Experts of a small language model.
Experts: 64 experts in each of 13 layers, 64 SwiGLU neurons an expert, 4 picks a token, a sigmoid router, a shared expert of 128 neurons.
Below are experts of layer 7 (counted from 0) of a mixture-of-experts language model. Rows are named router (the router's row for the expert) and show model dimensions 128-191. Each number is 500 + 40 x the weight over its row's rms, rounded and kept within 0 to 999. Numbers have three digits each.
After each expert's rows: "mostly gets" lists some tokens that are sent to it at least half of the time. This comes from a sample of Wikipedia text that the model never trained on.

# expert 2
router:491404441493540512509449501509435512503514523512496502500463505481520544506540498516459471466589503539408523478511527517509490498426420499485458527485503488463493504443440601477496587520483538
mostly gets: "frac", " Candidate", " so", " app", "prop", "circ"

# expert 48
router:513440477497459489519485618501535525582529507546550498427502524535425542591498501533520406589501474476579497509493559436456481453491503483485559490546580512505441556520457521575547498511466498
mostly gets: " William", " John", " David", " Michael", " Mike", " Richard"

# expert 10
router:487487563519475484539601546397496555558499527480537520470522499489506445542563513534495469501402466512537533480521546514522474506563508443501506536498576497502496470529457490524450545495480534
mostly gets: " rights", " him", " bank", " them", " children", " students"

# expert 44
router:446459505442488498525538516510424537534483552450468509454510553550512440485491538539463548495439509529614436440554549524510514462504550484529469509441480446499450566491420515580506484558562456
mostly gets: " son", " Genus", " daughter", "inomial", " SWE", " sister"

# expert 38
router:535470544510479470519500506450423494510459550517506522465548548471501467477496529489494485510499504479507547521433590504494444449532497531511530582474458533435511522518416552488523507564481416
mostly gets: " building", " ship", " bus", " he", " He", " she"

# expert 25
router:467500423519460520482477564454474548530503561552520495544560532527519573528513538570484459519484560475515533478475513495493553538554551447493454544504519541481479531500408583564509488493507518
mostly gets: " North", " South", " south", " West", " north", " MF"

# expert 57
router:463486512488474474505511530493465524487551537487492566468530439490524553533524525498485466503440509506488533509546498508493461439454488458510464552457485496504406535529458449512433563441548484
mostly gets: " Health", " Stadium", " education", " Championships", " Road", " ±%"

# expert 56
router:532492487564549410539500532472482503521460522441506410456490427515521517485533501558470444552486577460563504498523474499463497531511422483540484579512552473550526528478365546579491425471508576
mostly gets: " top", " television", " fourth", " first", " third", " TV"

# expert 26
router:469474491454480508528501508469501485468546527435495454446470559467513470526536503545563449533509519508546529477468514550583499531512540461529515468512461447415383479560500474540518479551437472
mostly gets: "uc", "oc", "Alexandr", "hydr", "dic", "ș"

# expert 19
router:497537537543474538580517514514486462526556629530533522546465530474512496532515566563475478494461549429527449453502541484448518549489499447536470486482544528489456493537452571502535516533456455
mostly gets: " any", " federal", " many", " States", " state", " State"

# expert 24
router:533506501503417516431558509436475550467471612492449524489502514496479520556540479575512507524486458549584577482494547453498539441496531470395502495495509496501460444524422586600521492564521470
mostly gets: " Car", " Lo", " Cor", " Mon", " Fer", " Gar"

# expert 45
router:456462539476488535467500557464497457451515573514527549429501557518450558541514493519490467499512530543566524519491498547511484489498546481482527508498555475542476586492479493502510545466495452
mostly gets: " debut", " began", " video", " concert", " Genre", " document"

# expert 32
router:516539477535524530551490545472482548508545530518466487509473443490432503564483477552483507482500561515607569505501579501490529517505515524483381483528491483564461480512433490481454550521505427
mostly gets: " including", " “", " Animali", " \"", " include", " such"

# expert 42
router:435452523439417496547576594519455556502497600557447505512509504485489485468512515552516482472477561475518516465473400480501565494551505423497535463503462484461464523517425533556554590506439451
mostly gets: " October", " July", " September", " November", " December", "Dur"

# expert 50
router:438539544454529523500501527425414515505445509584597505481478542465464510463529579556499465511545499527539510468562523499469542434510495481481468458535572494523466519474422494475574473567524476
mostly gets: " Siege", " attended", " Governor"

# expert 14
router:546542420543406479542502480480519522499532577483503494527569459541502449536493492508493487453499521452565502440541543592514535525449494411546472488439456451466460464515482451506496541507504538
mostly gets: " ==", " Hong", " ===", " Species", "Career", " Phyl"

# expert 51
router:489472576440480477543467566509492533512519603507558466529488508468518466466569434578462495508528549548542498520538539566474428505538536427492430544500540488423476484538408565565524563492535559
mostly gets: " while", " where", " when", " if", " However", " because"

# expert 46
router:549502503441478521487469573544497558563465584495470493521461540463526493469560503467493510525502512488537543471508542540534517511479442423582466513402478548487545575476483557513512536471396507
mostly gets: " Succeed", " Swing", " lack", " award", " feed", " license"

# expert 59
router:444466478485491530572503502514471511544492514572485555518539531492480429485585554521483501533544588470525487439536472482423515553466406460524455488497544513487470424506471578422551555533495463
mostly gets: "ović", "ova", "ić", "kov", " III", " acid"

# expert 52
router:472430493495420504559511601447450491517485516502458548495505494470473509563574523528475507538455507507536563502490460501493455540498524425467513519471516552490500448483407520605518528476432549
mostly gets: " producer", " magazine", " brand", " website", " newspaper", " guest"

# expert 40
router:506476483469347511524508564452481517468505512562493473439490569540444508497517513496491492539435474497530526456471508487492462500533584442525494502449564558527420526496508554463547450510525533
mostly gets: " Steve", "ส", " Mike", "ก", "ō", " SCO"

# expert 23
router:489532473534484466514524540436551515536491541500498434491582525557528465484581527458514442535475531463531550488530534466470568493485470448534484565551514477473461559544396558573518476464499516
mostly gets: " considered", " became", " worked", " becoming", " shown", " very"

# expert 30
router:387450535481486527570460480525472548513498505469486524550517518536507475508486549541450484521505502488484520542482512484533454556532447530448478511464525468476478492546452590528513410476520548
mostly gets: " acid", " footballer", " locomotive", "phone", " engine", " $\\"

# expert 12
router:492494442530483463495544522484450506458496602522476534535501468511438509464530504481482473470500497560479555460526554435483538536507497471534425634451568550534488451451413480493488547435489466
mostly gets: " high", " strong", " High", " good", " short", " Free"

# expert 22
router:474479483531484504503508559420470534520453563539469505516498496518495493460585489502464499533471510461542512424520529494485488573469491431512462525487488514499459492517411517496436541484508517
mostly gets: " winning", " Cup", " Apps", "|---|---|", "|---|---|---|", " election"

# expert 62
router:457471535516516433436500529525478584525512579499459556481489453525485517534461577544476462528488529512563537476518555530504523510472514423446472507463508452545446548449447440568520480493553535
mostly gets: "TV", "FL", "FC", "BS", " Detroit", "IS"

# expert 8
router:497508455483474448495544497508499488429508569555493499485468534496442437504525551542480517483463448504578520553479545537498526589494478443520554473487534540475461422540427517480451476621473447
mostly gets: " Succeed", " Ho", ");", " per", " include", " To"

# expert 3
router:402525477445430476513479547494482510480473601484494526503508511458465484554527541533567414503524559493536429447520536548453486495434434409527508472514455433510442477548427482553559486459509474
mostly gets: " Civil", " Saint", " late", " World", " November", " February"

# expert 6
router:494463569527444489536494490472447495475439485505456506479516498446450511500571522470529454521498532477581508488537477499522468529438473486501447555501496475528534470501509545540513478539552500
mostly gets: "born", " Committee", " Museum", "hard", " Rod", " Hospital"

# expert 18
router:498521553451503448428512514469504512541496512472401520521484570475553472523518595524458487438575608524524488543497466498492417514565459417475436472492554485491487512531497491478482543559532449
mostly gets: " Green", " Wood", " Press", "ford", " Washington", "ook"

# expert 35
router:506492517592470512493524525429448506468524554517532530454552571513451512551517486521495495477542574483574492541495654520508501572489431536461524555512502537563464557511444539578464591532534488
mostly gets: " sp", " Bur", " Em", " Bir", " bar", " McG"

# expert 63
router:508581528474519493514530487499490508556504599515544542545557508504486506505489485508497464488593533569508421470515589508526508456520539495446419549529555542511507536523468472483478528464472519
mostly gets: " Born", " Died", "aged", " Turnout", " ±%", " vs"

# expert 17
router:463446533421470530523465519536510552502536598497456506481505452489484434481471492507462529517549471564434625478563521473436497506486458480422424515515528471412547548483439499494474541499486485
mostly gets: " highest", " grand", " very", " great", "ically", " primary"

# expert 34
router:511481530495427515532527506485501582485588595496584461519530538525446452428580520514496525451468560484545534488507521460467501507493430493460506520503518468454521515582428506542526534560494488
mostly gets: " not", " To", " will", " could", " can", " should"

# expert 31
router:455482395523448510507446568482545482424485513509604503528503466503516527441578553486470525553506544500529501512486502507523495485490491533516482486548518486474388549478450519488466555509464482
mostly gets: " Siege", " performance", " problems", " Although", " are", " issues"

# expert 49
router:464460572494441482528501443545438558436466478547480471462437538477514531472508544547510456418450549490593494418519483457482494506535452441483490539504485524505514512528551496492489517499493544
mostly gets: " Chile", "ep", "ira", "jar", "ave", "oli"

# expert 55
router:442482574556466539550512471376487428528523512499490550465474474492519501542534539507478491600510507483533501433433574579528466613511465530578486475508521522457459463545437511522470538564564519
mostly gets: " pro", " among", " Ne", " provide", " using", " by"

# expert 16
router:474525423506468563524447533509482492514518570518481553528511528482477500497539514548490504524536481496552483499476559472434442534485458463545520545585572543492434482536464543583526490530427481
mostly gets: " located", " Genus", " used", " built", " designed", " available"

# expert 21
router:520430443505480480572488492488498486525481545485576514483539496479473459518497539487482501560552599485512521522447489439486538609534456470538488553473539504455508573554397538498463404581584488
mostly gets: " five", " Both", " ten", " two", " three", " four"

# expert 13
router:453538483538421530582501463520437537490537563485510551535475493495511509568526535519502474497475514419436490388450460505551516509505509487518526505519513494428429451492471560517464451542497453
mostly gets: " stated", " called", " said", " renamed", " This", " saying"

# expert 36
router:458482545514479535545484505512452528508491555567531488540499473506514500481501507491510543523451573479532469397555552484511533453539460460494462556468492462476480511549440549479468473525462530
mostly gets: " head", " blood", " lb", " size", " spec", " color"

# expert 29
router:473452553470515481496470567471430515553505570459493589515491490473523488596501503514508521504440542515538509497500540510472531531502419490548454480550472528474523435490508480513547506505473542
mostly gets: " who", " groups", "ants", " events", " teams", " systems"

# expert 20
router:480567469520509477472520561493502461491541539495570414512516536514545484532547537544545523555489501459568524456455510516506608513495474423515464502430514492453436465516491477434476534473486542
mostly gets: " century", " week", " year", " day", " billion", " minutes"

# expert 41
router:478465543408417489509515544521469552484487544484492523470565532494480565565481547507425479568488605477583511501514522508523549503498476458524507515430411547526455522525438464521487525576537470
mostly gets: " It", " eventually", " They", " she", " which", " officially"

# expert 27
router:427515535547512527538441492451500495568495523579505500595523465487555521499566519485438475496571596485548516487538538550574481512501503500442518487488524582535521582507430464483477493581535532
mostly gets: " became", " using", " received", " during", " create", " Phyl"

# expert 5
router:581478522476443506558523483515540490483504526521555514489572522481460560557593483582463514505503508442484515466471485518466542584518543499476488609510522528502461527515501509562465518550498531
mostly gets: " would", " could", " may", " Smith", " Jones", "ensis"

# expert 47
router:464577470464423555501501503485421462523556565582484479432511518476469490529523520500520574523499561543510519544507476551459522475546456463496446537474520537511450542571514451547468613436481461
mostly gets: " due", " continue", " prevent", " get", " maintain", " go"

# expert 11
router:446495526477495518537546486441463514506588545495482510530478522461513523479588540493450536522540538491485510458511576570523472546530502449518513535461525477480451484462377504539445491568460450
mostly gets: " cm", " ft", "ST", "approximately", " ISBN", " mm"

# expert 39
router:442536455461503469530497569463483570497510516462569520493557445509473533515536589570493487466487525469499444492452502458465525441463501481503549488528495499450519462486451492535510476477527453
mostly gets: " Jean", " Mari", " Siege", " Karl", "ö", " Maria"

# expert 54
router:453505524465437528470469516491454512533482528568478534511449449586500558432515535517474530447502516558471496522532432524518505430533574498464551468436468418488527504479510449459518500484510470
mostly gets: " ==", " Apps", "cr", "br", " FW", "pl"

# expert 37
router:496455468546448532564541487475518418521551521511530426498513502481510550545539488506521469522468540518509568463542475580472461513514498455528522536496556459515390433497498506520495490452501560
mostly gets: "ง", "の", "AP", " Singh", " Corporation", "BS"

# expert 61
router:531501513488463464514523552488513539532512575517532505507497441521539471471552525509477447530461503477503508546490478533493518434505520527536437537439501499469491480520472508507481548504499457
mostly gets: " Kh", " Sri", " Bha", " Abdul", " Ti", "dha"

# expert 33
router:547584529569484557490444516444500473519560523505459541474568521495477521513579482502575533489533526496559524448531516456474523546403497452491491468487487497487520550489440472477445494516519484
mostly gets: " c", " C", " p", " P", " E", " H"

# expert 4
router:520500509478444474501560548490464505594530584538461514497475590546558499473505470538572500483485507512553511470544508523394467498490500436543454528558544535532431517468466591521555569489542589
mostly gets: "year", " His", "American", "Species", "ski", " appointed"

# expert 1
router:472459477553479509536606597472502520441574578595528560480462451549547541485542508503489477569493522493508523461542451450483476506418505448508393529477560540466518462547414586538519528575520465
mostly gets: "น", "ส", " politician", " imp", "ก"

# expert 28
router:496549448558554523550513551472536472515563547472533571475591508435507556547531523556524539569504543520509527526521467471493488550513514520432500459548494534390455444528428497554483568511503490
mostly gets: " National", " ===", " International", " national", " Supreme", " Journal"

# expert 15
router:524485546478442530472444582449519554486585526482479521464531509554482545490520523519491501537489554489542598430523481506500526475564613448534495499531526506458479477473416470575444529468524473
mostly gets: " W", " Frank", " Mike", " McG", " Michael", " Bur"

# expert 7
router:561512486536412495547526474497399538487495506532411536498517536430498518529549492490519423563487572458545574497474553462479453505522419495523500464513547484501488504507426496541467470527492418
mostly gets: "(", "{", " Wa", " (", " [", "&"

# expert 43
router:522495480512497480529529487494461538515502612551449555550517473462532486476528508489456399533516469522565471524500495511439525519464497499507479528509449485435521525572441574491486453508528469
mostly gets: " political", "ological", " His", "Scientific", " medical", "Political"

# expert 0
router:506469481521477466514494539421511542518482603503487530459462543548453526511471485529446463494534538438501469518437525446537541467544410483505443543482518523543481548473463550513517504516538494
mostly gets: " Votes", " Species", " English", " Starring", "American", " Born"

# expert 60
router:487440543448449552471486579441473504522499548511462529479461522457496432525461486493497516544497564479577477530457502518475445598502521447496483519447484437495473510473427510530495572480492508
mostly gets: " Court", " India", " However", " died", " Europe", " Republic"

# expert 58
router:504496440524525459495471482453456529524433575506520528528540500551533482487587505550473526498506524555523473494505544521543523487483456463535514579514497497460451470617445548529484507561457469
mostly gets: "idae", "ensis", " \\", " la", "atus", " serving"

# expert 9
router:487529495518483538503520524450472511511527583492469604478482489476507600518540450532476475457549580476539496526505489490507476519461447523504536569558562419513503530531451491520497512485501463
mostly gets: " for", " winning", " where", " Asian", " of", "ping"

# expert 53
router:481557499509465518515458481491518547466532564401487491569521501479559526528475474512497460450503538510542582447525532557544504491482527535483483524539489505499484452552428509503506525578565506
mostly gets: " this", " these", " These", " This", " Coordinates", " However"